config.yaml
hidden_size: 128
experts_per_token: 2
d_expert: 96
hidden_act: "swiglu"
normalize_top_k: false
routed_scale: 1.0
router_z_loss: 0.0001
init_std_router: 0.0164
vocab_size: 8192
norm: "layernorm"
optimizer: "muon_variant"
max_grad_norm: 1.0
max_seq_len: 1024
max_steps: 5452
Below are experts of layer 6 (counted from 0) of a mixture-of-experts language model. Rows are named router (the router's row for the expert), gate (a neuron's input weights, with its number), up (a neuron's input weights, with its number) and show model dimensions 0-127. Each number is 500 + 50 x the weight over its row's rms, rounded and kept within 0 to 999. Numbers have three digits each.
Before each expert's rows: "mostly gets" lists some tokens that are sent to it at least half of the time. This comes from a sample of Wikipedia text that the model never trained on.

# expert 29
mostly gets: " FW", " Candidate", " Apps", " MF", " ±%", " DF"
router:519541525554479475436533487520585565525521446555436486562512485585469510572528497511472549552537440512474527441487475495524441538432485503473417540485516526511555570561506451516526550410417471542449527394495553458445535534459658524532544405519413559545450483513418508492372455529574491523548439457585530503431514515505450453513491518450580483469444595508525536488466600536550379486477
gate4:601445611537496474534490543575512518461539510599471455524473534506433507423493417487487484507482464623516506475540485550507512488515584546405429488476487463481378477457536432424529557394562554564425531453601517517384512586531542527490502531482457533474449547557509602494543477505519510466521549524524515542475476527544591475479536432483440486582403480417467488458529529547442492443428
up4:394557529529510555424480487463476523561508533484487566463487559519457475554434449533458445470539549490487535452550399529621559499506534451424562481541418495418487482451490549467507506568500542433471494523510466534400461451486555440473489457522560534446501504414495520447436435604478588428543556587601454521512600496556425581531573496442516467483483549436498560505572398510514503551550
gate5:469590460480491500481544460568496463379574494474492490564536408516509547492497499566534570486501476486490604564586565596487422474505506558551493501594443434389547501435506372561495559526466477534458448564490398560448484465519411492527512537428410457476532406539479528519444511507525480451516568497456493590472586540495476506465507495507577577425462545512448513485425498438462520548542
up5:551437457572484485459422523504445508529515503604480498478531453522486416569406552508578389562479496457450530437513596521559501476555500508478432485500534624544489540425491534444549555494495369417553541541508526436498495432568545472445468505537451508410497494490540489419547515481560608612523468491444584490531430480511503612562560491524508509521529517473528500525459458489480624481504
gate6:577468533583515532509579577501462451478450503500466502490452621459443474571493473512504437509621499502423515562530488480482500524479440569533432427463496527515466524540443528506529518460491442503383492405450524524472461586468448382530450456565481539508471495559520455481457598525443414622490480481600553486464487454532517496540515623530488445603457557589494471460452473424529469540526
up6:484457500560498565499519490456501577509521482573556509419476475457465483399534595440490613416461543349551470440441494546512556531495495393538587556507530477588539528552524576584497623586524573520501485465540462496437450540561529422531524513450477485542526469504522501531511489485484546465392505505472484393533554451457492536441496512419450437498421452517469486505490573453561448451511
gate7:442430491531400405495496451526516558489551537487443561501476439529585528505419409533504612429534498419511426470510524450554413440498492547457566551489478527404499497496464408505546526533462498526447415500510499446461516486538530582507602495483575488551535591537524679502433545438494526476553545450545473452466500523496629499544472461546491512496509484549506443465464487460600536487514
up7:469502560473402440453505443528529442470514513512604460472473446458537496411472561554505480528514528489534529473583464414575511490514530548530543544551456506564506430536566464403528548472546469479551508441415531505483494551476420525465492598496536512482465533457411532436506532388593530499585549551423475591558569473422511443477442483522460626516469437551441404593571527504509536531512
gate8:508474499459512448471481388499553567527495514513470548526567540451572482535551465474542539427572527515501413595532490481492522562581484508514450448486550444407471504554564473525562483482468417523404425457498478425477495539467430508459475477491512405477453431557548487541363502598428570500480543438561533542497515462535502412573447441522519530579505547464465617596512527441565469576478
up8:546615458484533563403446475503572491574505525520465566468511492393523465493509432585488534400566550489485557490472490517518589484405493521497457496480474609473560467522501501487478556508507460514588541472485567417426460405475485506509480541524473464474527433566401474512517469355507454519455485463551476591484518554471523551513550530478455517394527477491493442523504460606480529378601
gate9:454500543538472531510506442520518529440598407524371541533570587512537489544529524506444531468473482408459460425564523542449448547441479552425437503601537501524567414472426492516543491531512525531458488440512528465514494552430557507524507418515495529481495397476545463462414390518511491511463598442557516603484508526552504512437495501441587566519431561544535475514451431483558611417472
up9:573475442573508543609508504513514495539497470463474479502517472555493562537471470499509414534434504505460502383479435472516464472542549498466469566465584584447532595479485507550402538449437557509561495546546525527438462519592487424587464473535472495426546492421563533601526517519404484519577381578493515491506523412593544527476460460478370465537520480464509477573483435542469466560430
gate10:426507500524462481512469508535427557468465460546406458469408463521357508527499491513477435513441503577523491564411509566552535438485508550616558498527555470489463454420480528478523490495446530487463472534461534466443585504416500590519485470556491385405576467488511540525556440580625492543550522451535505576547503451467524534488493522461546490501504591588566465470529560444390427493480
up10:497406490509409471559576419416472533475516567574486497483513526637526456519515478478502495499461523617449505523514424421416448487449424545498584499464611479463519479491530539570561465497480503560472465473472497578449521527503511549486469450463545445462547476446522484547585560541502397493449568483538478462518502385581458545393473389537487565447481494420532452556513574483509568508503
gate11:465541491449541501550368540505475537460483396530499533505526492515377499544448494574588476411515492460539514461520549447521492532542489436534507485503487505467476473586519543583463494472513486613427488491432494396477590499544518578462422595523544441393481470524513468498503595462412486508557452430523492532492466623479382538465525578493504503467465506561530488518505575449554459583574
up11:465490525404525489534497493434499529460484547560394512488463454512484476427449442541502501572497506392407527642483521555510502601523481492548615456432539557445516551571574590572395578490560516505511505477440543568468503485447515543510480463469560474408419487542425584396504453514595529554450449520459461487428530484506473565470526513546488491557512528583451440511551494488508477507530
gate12:506551480544488519596432450518530513456449475521552499503485523482559553486456389471469501546537488512484429597509499425602538437492466521398446483550470464504587570569457454559607506446530433427541437438516501489484445535472522600580503388459501455427464489505444488532493458468505396489618492476525466380561521526513573564538430519492592497545502550485483482497533500576437479545450
up12:558543448452516505497579455504501464453557553563465478496497528506414419442481525549521581445513475444441490556431576533379544551635538495532521495504400454426507526451452548451496513531540498460508547517549520519418488513480501459515521501565486531501566511473489478619553456454561517529518456529487558566522477447500457455428549463542371483495437521434458555518526433429592590390590
gate13:542594454521456475487556538529415486505560526582370494518483527515403544560476534485474449463611484581476476570555454627530564517508543560523525478510458528484493504515404471484534500454580551427436517481482509429501557496435588588579410497554462509525344454446538417497563465516486590472485571572544423508515458489533435481513492522434495459526467521466482471489434477500501474546511
up13:483508488557553539634502528592490561484538431449413519434500575538423442472537522538486487585404445428474466509502531520496499522427449380485484482525470504472526531516482500486487543436505466504432475567408540469497518518583491512476499519384463568514524503471586504460484505597478602577465442478607509567470452506562475436491497513535521619474450435497477567430474467383467493573517
gate14:525522406448533533409420608551512516536440507550539448512514453530541434513616385523519551673551534569503556476460544529498458465552508531492469520460455401560467499531468523486457486489476409522538436539547485457482532573507473516471517540524572448486467495526514517565568388514481487506560443532446548552590412498506495511562434458522444459474493409534508521587429495468442433552479
up14:493543480459432508447528518452483465559523452530434483446389503576551595487452501511502473415560467539482520467571447509520486546604476428483484474461479514464456485507440530530441484494468512518558582488524382519519507526580531596398558491517597511492430539476545530556489509497468520618434473571553451398478517470480423508504689491475505569516542553467515473570467542490419546474476
gate15:569508451535506455466434547401489445526515395496502576485466451598500519508491425492470523513536501464586469504454504538565481522543522614510442560537475425618489488542479483573548518504442506501395457507547527608377456603584547479418509505482443421532525425503570467605423464405526446517482485477503514492474454516550511425545506423473567503461473472532577539553538528487539537472498
up15:474487508549570551453455461421453442449488519581481475581583466402494459472511530508461504559546595384446499600564472415541470516482525565544435449513549488596433515453430457567560553468522500452429448512494531540457456586552475465518572457560471553505437518441578503510467591536473481487546516555464551432443509487463523532447560551581596502451493409472476488447433577501438494494475
gate16:563555409554428497410485509434448591490549411522463557584460472531442597453430466474611462491543510551541543526533472466516525484488534484471456530512527491474477523455493564554439520562522387476520575461542500551382536457540545506620505517491498458564568532479453491524444529560441472532503538482485550517524434529466421495541519441503436484498480520538441464475504464522393448475681
up16:522419411550483499538516521474557499437498507466545543467605510525512534451505527485438583607511475426412475597499502520495559506533432445515537523489443491628482464483494540502543512492515455522470517511499554492421443508513475501539367497474433519516388437506534488552441564512566463510548558511575382585551462500468445584517470461394445494528523543479427523502599491363515548490474
gate17:486446454439541505486426468581587439593470495420560550497498353559506394497549476488471522553521572551566506458539434473561479545512470513530421500476480572484515515426577496506518594514492507555508488518416493462519466550433532409481464387500460560506497495503463444533532475518453474471570546484576514399559466518449543607448463535504547584474557480478529501481601462478553424533411
up17:513480506496449512501401493569435622514576516462527587451521438586385455515586509499428409478575549535541587456534526534465478492509461501461459477489480502531469490516538563494484459538451493571528429550414497463485409554582487577531392475546458521516482437536515468548543566554521490487465461503476415432615510407465519432562548563537441467508528567498497484461530498465513415458599
gate18:498523505577503424408521523493451476504560382481589423532539474563430454450367545512541527594599529547517502496478547362469461504419589571469539537521384411537520552528527456459539544468548533449496481522508489587552496470415533501591563493476499469474444459602556551460487465534483537527548436440503523466442477561495572548465542471473420468458529470554513502513466482513507479554515
up18:464544421621538492480570430551435574470459438493495517558434461465464527502551597488529440638506511541432564457573445550439509443490475538525565449582518511449464465477575453511484610528454419466584398500504561504464523497502426468564488584459479577516452615474545475518507504614403478478533530447475430494478501476500490509534548491564455445503525538467463475469448540513442452490467
gate19:536538525547477534516502525471572457427489522593548451539419486446455580477537532413494399482386548516541475542491445467496448475420528554548500575446493522477588492494531557542478474497508478437392482441520449506466429553443578463529480442481546590516426534510605409503549551482589542591451465444482527514578433499500505550541566498450494518489492449415465564559440500474578546597533
up19:471507503487454559546539488494535464489509571401497471488474462489406619529526655554416416509501485534402590553532412470476446538406616511511541517456544540493512531534564463486435464527520514568565449563470428519511516440474443474520549454458553482467544522420471431547560541565486514501449521451505441460521482457468584557510562541537569444518454563492550422423431508523547513485422
gate20:540343500466485534499567530470404482470466488584467483525487619528431552574563451564557499503429433470402458531464518462522544414521619453530571473557464487525546540436486441546505495533472439461454547511534526476542456471509554514515558449444517479488473460449532529382420473553484484472458463521529542542488504608445553571490447553527543451631488499494625489430489498501524495477495
up20:562511479487507482407493613500421549430492442516579565483521473492477496575556466531493526537539481493552508438489469507420582478522604580488487497475522464479496396410464616470496559455520438523479520523545458494569489485494576508504424503534463443357560487525456511491400551560439638459587473526482453476540392552477492484560489490490551466446505618467469485450572499538507477530491
gate21:492512531514463484444463501620489487592470436445513434544498434421518576473521475383499459410525554510424496516456500488535541495489515633494522499493652495509453487482532478618603538441447423505602486468516501546519416513526522510566485485555554552487460487502464628517439521472556458514521590527466473461507570487480501500496470533516418473490485437569454551541436553431493471522395
up21:541579613535492467504398470562505577468487484516487504415653507508512475550434495413460487447533622546491450423449404539506478469502528497580501458500525434501487457546591501437534439491518510462538519449513475471472504513462455496507507421543456645510554436456547531535463514598502538453471441600470497447570589489482489441457463505518542538439437462459528513580525567559466510448547
gate22:552473589498493563507489566472460489527545478453475487511431525540477472501571488489564486446550469463393498495514463534489469515426470617508502505576539513512512495533552583476542452496502485452485606591423533496561481470444572489450588534507397486535415421517520521437503467504537515339480497516518463488480522520571504429553453387482494457368539420469542577550451504498635468517522
up22:525525458394463538486468531500436571428530558512462496605469422501550516535568521467506583475570491494504456463361464458499450537479435531510501475576498520480465588474602513454468529528480458493443521466511487558478521519450589417475530499362524523508494536557645544414451503563476537500456545446600367448477469579531449553513481561466515506511456425566507473492571501538491522525495
gate23:482555456499520455519558488522553501516542512504411395528479538501436448422403550485493495436597573434450501523487512524423510515520501436508431549477522512515538574595475526428500456441360589541482515435510461610480527505558406523503560509570527508532549497474518437518595449409620447519484426497543459492543470551482454550510463546430454485436521463506551550581573551511467477480583
up23:584370540563557557483447483557427506416532522525534390525587559455502531407466430534593506567479535519394522536476420536539480490546411488468513528488512516541548488553467517552456461501442450431500530542500463566390469484447463497498580523447539536521474509484549453544495482539560562499588567490537465457529589472507499444484598470430455448505533478574432438422441490548539433488560
gate24:592439458488550531554497540455448452534410511487474391436526533629520536559574459509545435599489427506409476423507485516505525496452398487523509538444503525423563451579529497444455457521568530523528597488528502564573560538505462595491457462407512421487513461391538486546474540554567465513543564475523449446488525517432497472575499474480469491554592482588468463429507473525474467443468
up24:627467522525459450478479468422552529505511528454422497513529435539569573522443471561544527561462433514498460430509555562544559472521462538471344486558507503491585568508554517462413517430479528506454534484530463462492516507551414442512488490510401449495563470440495632590488490539572516414477511453452544461521511528521470513506571421571492437406562613500409466486492463489523490568509
gate25:534488480417476410559519505569529471560474460491434518539485488533475528573522543548549572459456528437548518480565509507431518611574482567437496490560547523463495452542398486450514538563501611510507450373543490498493492506496475414517513523506521426632405503448412478462453631566471525548515488486467524536553562530463447514485433520490508502441486524423433552510404539409475455537578
up25:579525541379460427512529518475521455581462500493489528463552436467540541459462382560480551554475552504524522529509454453500541596563485555520501562515446552588495488583526450466483387508529506585507445477476518378491432415504476432564519523482552526585499556504400544523474509474537535634465505481491489454478559415545440397581533527452482474401485435475549550498518486525517437503458
gate26:470427564541384548542527475569528459406408560534530395559386540518547541512535502543532508576481512574467660428574561456515461441612478506617440430498571573415518469495530494455441485504428513499460458524537513500417480517474478529522511584533541477439469587488548459518441501509461506488567541459472476472511507458463535469462475544493543536494518508413545498436579470509522453499491
up26:540477402457527479491487501524514425536478486503522549472469481584576462578543432490481488484608485541579464456474608479471443424497515488613538479437501531494571435550541540431445475419460387464488588469452524549509533497540547462596508473574560390468548477568529503454474554462526456502462540415429577484491534523501552490588453520553481520566433529473469494513481589458436501423604
gate27:529412596444396471533497441491527494448436569525436499541574576461537520437403422479516538488418509529498459576474436468543500473513489439513526568443587570523603527491521459457571544495468531530437416558428465470482552522528498530470504441463582461537441489429526517492489512512477490608441492456447504548571508507493487537550602607489447460416563605432549452570484477498558483501542
up27:481521504491440596374469503448549544539492500558589545528500547444536543540497544440605617561483451473497424475415514533477508531534549485521476485431520522457506489471558537403407526559508444452565576489520424518453565525486548585531475522425536538547536479449447496593483458479444462487509484591515559478563409407559447533468456501486525512521423424481533487496514436388539408455510
gate28:466543475499485485536505525467507506521520588506378428486521505431393462459511560455506514573522549566526510419442462534572549526476499453492550524586408548458518522432459407602511506499550496498500590454518487471515581450560494479490454479465504520475512482506505520551551515432452561469461409428605596481518453499489484517529453504438429536568528563455650478523440498525489413401613
up28:541513427557519484464529466580606553464518518462506514468511396509555461451526462465487447440497476435484549588500509553494531548435504444552549494551487470505425592519529399531456528487531461491435464471389514522502522531499559547493555459578571523432537454507501556369528535449473376494428462421498447505497542559579599482391594539467527511576525517614483506520518487499410497514483
gate29:464523489518561448493546512454572515477524464558542476438458417508549473458527526423565459559491355487515511514482475493462496495481591552544573565446531508454486522512506446512467386460479487532460606516509564450478566391424420547500508578470531490473574529558495534403479493495614479530467470413457481463382456491590525572496525569425527605461532511391534523536528488560541489522490
up29:532509576527453459487414477472432561457500460557436456452464503396481548521513473477562477631459477528510548598539477433461484506498524620544583542475558494482506567447548433486534489525463483446519437507578445496472534493495424533501485529496435444551474525393449616500558484517518503449452349534511435465509602416529453477547540444502565485485536468517485592534536507499582411526536
gate30:434414451525466574580475476571439488456553462536360525477468491469519494480469491501569567487616506419511502507520500519455463569467513464499438615489522570461496535530519478502395537481502592529461448534522489537503492551468466513497502465527531565453516429639434549523512552556525504498499568526484417502483590518456391494481394479517550455478483599447411573436448478525451543489593
up30:528421471521517538437480488553573475521445472500641506520546440495449509483558518519467527487503497460527487495428542535500419458493581519529470472471460555487482446581448604530473427401502530582532503601483530543539528511566502552496467454499508381596494515503494424509459439454481483455500426525588338454447414410471453460559566555546485554522483558518494578585461565541500464518490
gate31:428504465466447490516413516533570510446686476467516515531548500500483433528540529504346515525509515461484483497436517461566456432464550504439547496510507594476481443470488482447556438476531518534463483505513586492453614508502470544515586560513526564576451516530465552445400603459516564501564485405498536441451447510519512557520444457561489576512426456434467607448489514513555524439507
up31:491487527483478427462493511487496424489544440508405610452439519553488542546454499450372574481477556591507466460528513496511534556487459448479517445472539416542496516443498513536550519460649526525436536485510487579546479550450517583479459556431497459478534575562417557423446458545479521450503584512615481490480482513545476521491490492528432458431513556484455519475452516632542590414402
gate32:647459482480499516479499560404552539617450457460431440496496544533502540416527507456447523539549524554466610491400547489508478607469464492525594485457490526539535497496490603530490549481502505444454540450564560476490525488512460492383450450461532503429575495447356467476523488455512484542558477485565465470468382562590461525456487492488444554492519468495562528500461522524565479603467
up32:508506526542474506552445535413471474518445546503496432440478538479501523512474483441482347546492517453527533500573450511567439515484506494498509510421460412571504601548441531541490473588477457479500515540511433542522569522541385482412496491475524475548557439526565437523513568472570507433525460533459519541423540454427664593652472471528516441449570480460450523489493543451504525568507
gate33:513523530429462558417493476425527545542557493580529456524387530494527485469527535368413462590399461506485489488529543546542545446523533537402478489465382444478478563536602440497441545443523609519486448512546460549460471529526416571495463502585539508490454493506452500444583496453528543496503515460503465520539394445454558574545547491548575491491563529480464445428603494570506499493528
up33:309561446526443514517427474461561570556475412507518496507496473484536474419472515454544556483467503501439380474456490546554567537509420428557592534471545474470557458465531523403543497499502535412492455488497433438518448520606564590549486523557456469518596470414519557496458487468511536587460525514500440518482540553556497480526549525506479429506476502498582484551522493571435601494443
gate34:448501508457371471477503438564528481454604471486505587491545497477579538507386525520426539447480532502469493474538494452601459525518532580482442489504571506440497536452548594532617534514511548475459543470535536480420450480499431530540489546469492547484590441506415556520455579551547571523473541430511498384561497462444482452599501532470440505408478498580483463478485562611449480476438
up34:512533472587537522575408519439582471484441534428546498495421525446523606510446608510584524553435457481513396440510605513483559521453561543531524503472485575479477402558509471459428496492566443467485444515506414519509480525491505465567543452565461420501440556480446449503405494507472516476505548528480453498516454547566577442520466511485531441421530551520411516525551567409538591519410
gate35:445510546516538494544533490514489555448466446486386451451499480436460485496467505468538460502536449494466554460530496496454440412483490494487552531489492473480463495638501543525548489514495585532463586487503440568465507442445462534489551442692431467369505418441432444563449498462538502505499533528517481536449528456551527516526533526495619513562545615488457409566525526601549456497421
up35:511436578536476533502519568416571402554471473486414541537500504459415383582498423515539583494577462506529531522500457538576491464460493508578565540505519408508550455555515568539416535510549483467504539443468427393561549502476510530444514477465425503536539508480510466491491473593547413584416513470540524491432494484541502451500438516518551492507518534647497552572549486495498359501476
gate36:522483556454447498519502499474564415455548599559461450408497502522554546506554466364465459546430470602546530518606524514528502432521422547525462447518515419497425417461583471488524484491508521466450485524482453421462496450466571551452476510573536428496467468487487530554471462528533496576524541653430543534513494487496537523433613497418550584441485471520442432561466577523470447506504
up36:561482500520507492587523554524559492457418572569464495465446645538443486484502510556568481534421550497360472492413587528506464422533618459504503477450427533518629507499540457558480554463467387464566491443547449523487447481514562538520548492490512508552388492460542481545532514499524465387506491631458560524489556412500549476462486504465494503455512507498473471460501519484499437466427
gate37:531447433515437515423569479536424524398459425616543469553569509497484481518494523508485408543579486483589493491480425441473466496456421390466447546563503495524504444584548539566450467568506513495426537468527497408466595520620515429524520554490530449539544470444551496562423449592521534478505523527510466517435500526489481534456385527476542481561411515496597461513535440523576528522505
up37:460515503505416471484495554511495591574471504482606543628457528425486524596501490463500489463446580484513478485516505471497450544524521464492482476389507473438422560526516485442480566425538519445433466456504549519432417522489467436510505510520631475543442579525479587556340490523564570495532599471445446539487516482468508619460490560515502514509498549510462541518512508539515421374495
gate38:458453501453414531566497446495494463391494578443459513508556511598582538532435553451550517564486572453481501461488545550542519438517497509355518486466462561526513526561468476389471476542541555498519488492515485455493424498478536544491521543533614523503385524466552553507458524507514521547472517478428449419408494490561513584525457489461417436531487624394438556424549551537514512580497
up38:517463507470559453472500535418475480418481454453450515551503542467420431558571466451497555579460581382545541554563462552478453405512470548386470524366547536541432526486449490461532482527486467523478563554550513495579536510545507417542397445569533460530494577498424552514552519546569507473503522567448414454548544454444496590535486448550574476524549523487490406494545539443512564492502
gate39:614442510516510504542481505453553442533570531533497536492458372515519429477517457453498549534577346461558505446461509461458433463577423489416418451515412498524495516479408430572502525532496521415489470473497483447495451573581526488536476561462554535506458503503505521447548545589487530479505479500452541542517519496527504612447467489443571545485469599519501523574452646523397516530510
up39:544458537504561507587441502602430569464545495508606497566485531476467442550449480477487503595365487468583442550434445481495421536433497579462354505460469517494444543608480534500477457528490470546425532530537486537460555505485480462535525489419524475501548557421551409567501497509512477538538538537432522494563469464440535513575510544517455478498495610538485473512444530565488403472396
gate40:525460540503588395558528454537498504432537590524457514525460456448453471627502477489456515589439502487470478446511511551380439476500487462546537543482478589577542514596525471397588488527463470491547502450507528536484530532407465490490507450556507444488526513461554542512413565492605457531546490428537554452568543586393533473457478556430452487503572610513499445441457459558543454501466
up40:531606573503501531527516488547479471503548516556516536477452447555508563482424517466509467471487608543547452545434427460476426579499515583469471556566556478552499536493443421601429511452459521555498578490506458538531495485471479438538542497544526509449561506510468498364515505484543583461493518513426419494478338575531533498480405524445625500444533428469441417566528531458440505526516
gate41:530448536479449531449501516452462528623567543495483463487453547511512485579413464477433573537551524510501463499562566486474428331520491411491438479478485494397536537533501553512544604569550582520499527512492492515339580432481395528535505523461436568441487484512522535432524532539528562518494505515373564584506564549507486471508437533514493472505429459433500551473487500531525550457526
up41:453464382504457487478488516496461448464541412478485474550569486574557507528515602500487453456583578460427475426425493550509388467424465539480354439512480495609457527446472516509518451460554467483480423485457450462525522445490457489583508537532527570569578536476542488557509436535539570534512484489463560514485491535538502583585454567505521511496469456436472509468537539506592493644578
gate42:472563539525454408472617412467533629500539568584470460493506470545444446435519524558541482488502490485558540391463436491428511508470461491569550574453468525550425503545514500515498488452498427460524564508456481406456473424451553396504532506484573607504483661447558513540534491463507537566587457454482550530590534490531433498490517421465446480493514464509482522480538430478564444506505
up42:470537401517511416493567467518494529458491528473510527513499523592500536490475441471531481472573551473482542545494571645483431466499593605432570549559628579487477457482408460413411445503432536409542522462546533510526424393529465513465458515510488553551436543508513499512458487442512475505465521477554468486450613435531445430475466529480528441475464564491566529565573493581550521526460
gate43:507498441580537498517535494418547441449483491395487556567589428519390481466539479613465567523574532472507487422503535513457549487493518476489543581500480615479502537553588616521440416507451536484552446487500482499434474458496511549417591405488449595471552537438638508512459474526532444505579513521452508493444529492486467519553452499531518531460545392513506492485515509452433441421516
up43:460518407478535560511483561467474498480504520576597546451431515454419590458540545565543521556479615457497452493503429498472488487425497527516473490446596465442519545562573614459460544560504555496471510461471420476543489481506452515514490497560466535438509512468562414497417438566583516490558516593421504440409548475413581590482596457528517436558494450499486504476585501430459448520503
gate44:538439440475465515465466553449488413554472510484469557507452518489478438469509454510453540490518482490478445558508543475577533479538552536530373449545576484491490531495474541472454513552436482531450490536434500523510453552557463523504607571458498440557492469523496547474516400594471567629503415483534562563455460414556542428518444486488554571501387561523555544638606425422469515460500
up44:589455545549545473510635512485449495459495487439474447463591523490530473403517520558486556447469452549355481413564597523384521536370524538426449565524520521546473568499488428547514507528478463560479524530533496495473448463488546485528501521460476448428419529479485541470472582506495555496531590431466444497489508568400426582594466462528493483497537556484545524493470486517508584522423
gate45:492549374529386462466553478494543475466581501551485489573511558488450470544521508494530487473541557538583488463446471540519550421523498462430495536410464511442545513572430547509504495471505481504488540507470532444370453598509422418576510587479480476565454544426522503389482467561421518511469602499484535517419511549524530516537521500432569527532433491392567593489549398477548454515489
up45:530522572521483509514571549448563529431397540588620464536450565467524462570558459513508511499525600493492532535533476606420555538526494502534529429443428472462496452502483516542560498491400467440491379478540530434467485492512525535588465528552486454519447543423361508422547492524516432521545451465449502561401480623513488497439566507411526530532498538457508457495461441526565492492468
gate46:569533464424471552574507502467538515424435560434534441409497463549440487571538551460518526484493556487529535435489534586556377564444491484532503544533547525548438450536438541407436582588466545430474437475427452416579516493544534500544488552506434512516434506519558526565592539412476437485487484425531515477482526508555476537476547403572503590528563531418453472550492529447506538511425
up46:524575466476598553565447498465591478491514456467533473506554465496447483414515542496528461490617542534439502467534421464469486486499537541500448613544489463520524502500514498491365456472516537514414554556408429421587532474493461497564500564456459513533518444555603466480527512422506487597581460559475498415469505561537556492432435503582372500489450516540522546516413575512436521546470
gate47:583481387556522385542551507516521506537465467433530452468574524473448628393457522501510483476526562555570499507556571531496367498501523508448464528512493520580489441511540448562405456471544479494547504441471544514384504465505479586498504527594451483451463549528518524446529472496529532412562495510475544485417491425545613538523506532472506605459450507493552475503508518515430630468459
up47:535437550497540524421540603421508505417461476505432538543496505436556488501543487471528576560517508484522464468501453494528557557545416458575610498512574462476416453478497537474511484560439519580527438601465539502437516499480544472618563516431455464511490431540575538484430437462512512507546484436533509468492451614469485603506510480460501416539521457507492431430469490359434607500460
gate48:609493546538494428602525510563496441598549484508387481500533508465435532547505550404561537478466442518548409500562459620508499500428374499477463479405576491556516514550471530481568483464557507453499505523444494568453553477484599530559561459451473604503423511460522543511515434440486556438531507524415452495544468544428490460564527533446501451519535442574508485477517393481522547470512
up48:568453587526383445556559339563475566465489527529545485555563582544544467499494538497449476496582471485449467465563465533515577505435441517475428604481444412552479515510490443489470509502612451471468523478512561478509460436428503503472559473445499518509541492456506512514512491456533458477507516518477494518544456490411495516537464483450565576592567369516468477396409479573490544484598
gate49:536464501601485546489466477533515590545557421384408517425457498566528459445429506439458552560562461441503517418480531512498496479519564511531466563554601497548528464509490501468439531385469525479494512435504517494421574582536518430561591509529471505479536406508426399516447394531473511434533475491580567522406452515500538598498489563463558484460501429432506495558498554525434523478478
up49:449411461434443465436472472556537493575493560492512582476447418535459557496520517599488459550506444498460492453556492501506553476493460592448480512452511436536496443513457497513385577416422601492594483503475517496521470492435549534579394484590532538518491517480507472550512457430572520489513474441610535509504552497413629469513467525453616495466491501521493467558489576532597555431475
gate50:477469521397480510629430564503506567535513520484536482416462478417525510390426470544464582494588501524474461535352463540423584425537457536492522483488500563477455518525476512509464545465466445502500592436476566516534483536528551485491564489568487461553513493485474434511390522465442557546499529512627421472480582515528496446463427381480441533445538584471538509536528541503447542520472
up50:509518544477475531516543457459528508465451490549523474438526472466549576557513460517497515502537426446454439616474425461469551450534473511477517526523499614482554468459490513479523470426563544510473529426558583397557457546518398428459562517450541424514639437366568377483452444508491414492485533527493501484519504416541440492435589505482520533521502455593503505500567476604538515556501
gate51:529508514437542580578472508513521491527537543393366440506587534480478603521594537596511509525467497435566574434478450472572417521508481520530515492487449438529477429537550499543495471480492497546446494504546519493531568430454342478495510467518395554527517481526555508437496521482547509525446553418455481529543521587554477402500404587498486567468433545475511524439421487528428562495473
up51:507429538510467426427462476565533525461509376410451603562497533463525433470462372495491514439475532515503505515525527444528633508496546541536467438497557484463596550559538467488523444491590526585552457400502517505485485468525464415504379537487469524377453516541500551476509542606472528537493468572530570493511550418518491458471586541556502484479554426584555515527464511521500462515540
gate52:442452486598488556531466467565519493475546438575540496570490451516487483454600431489483557567506572540467495421467487489514418523431522496525462452478461442411474474435555494481529488549441514483490568461415385448479542463458520572487439499479538467415435469540468595467434586497560471572571573482532493493504502496553505514539561499528621604587531528548459579460462559498384522445457
up52:514473548528457437533549512406514474436469531537527459518521466527582553502451413552553510457504523539451507465518556562408464530664504471608497467457492511475480467536438582565544482519509538509492510435479451484587594397564417511443471440570454517536445468500510459468486430554549507502595456477533515603584476468540437516459492473464447455438584515449543565541465412552509447520419
gate53:561501577545407475378447487446448460486474427434479584405485516471429509544512600506542522541558430424498440483527484393486490471529587550450532549433529463446541514504484515447573502415551544489371534519514465494530546521460441599491512445462498413463489567484518544509463571424505505453463430481510496575517516565500564502518421538547510535604522543520530501437557547432575502565497
up53:508564479534447442462489543519514555504532434501536561524555512541508547490437439477488458548444522435432521521592503528505482571522451487500532419527495525473479409525443501498414529538447572607474522419527528597430524569460521517487500547442444541555395497471577427466543512508475589484519432493553586430505570449446433614591474416523549469522489366499441486538557532477527453441568
gate54:553517534492484468418530491436584485449553441588479442411474554521453466536524475461475437404532453527490482508437392545478466530511522446621455480499551514479421526501527447584485570452432543526447522447534514536429445520446532528507437506423455554545469592458562620587436556491543579499576464539478520540381516508542492485514528606410482568498535568446501507481507483430493537503461
up54:490504493566411505535496473500472549521509566503526482423465451406424569516448499504491518482411511596457413451553497477441568418455476632493534494479394441483547580419472481511427533451490515494451449466546404574433514593498565501495525468510530493491576585459523465558427524532522572460542525444576491512476435512467394457564499519530487470493522610561481579492555545565576532509474
gate55:415603577462492447484512529485481553464450576520544452533513529615477461496507564477447396452506503546421502584450505559500490435455623495382499476612469548511584499513458391504563494448545575516420398400471561425511524489484569443519518480493563465513524490445533595416528488470519556529477493507457465461522551585454538523501531525468545465422489506546520474515443456511544450541518
up55:496492422518543468566500488523428513459475518441511520442467465504458424579457532521507538483572519463389486557591522480472529448552484546525443513428535485533456540606435534563324530550453494449563434533486537560482577516536415470511499483475433417464494603578521488581462493460468576521496433441587568507445523527499434577477481446605492554505424531442488534559524483528473460537462
gate56:536416529405414466520521479423534470553465439530566473507514621546559512485477580476459408503427567550437486534376479469505446580572496542509541547520536538588491560473549408555472537537450479566422481468426504571435385625477464485494553503498456461450554490441545517623517447484550434510484473449551500470557522484484565502474483564534484451461480453508533526485508553468553529477548
up56:386533469568525516497505483511460494502495508496475441511454493449467514420388584489519486517524358517614516608497404424455484538484486537485502440420584489553511424532592513519547551452563522444517473552449432510484436612539405467475509443554496422526532455590520484552500451558511505478485540469444486484505522464484530526524517534526566487416565517557406535631517511490530586511478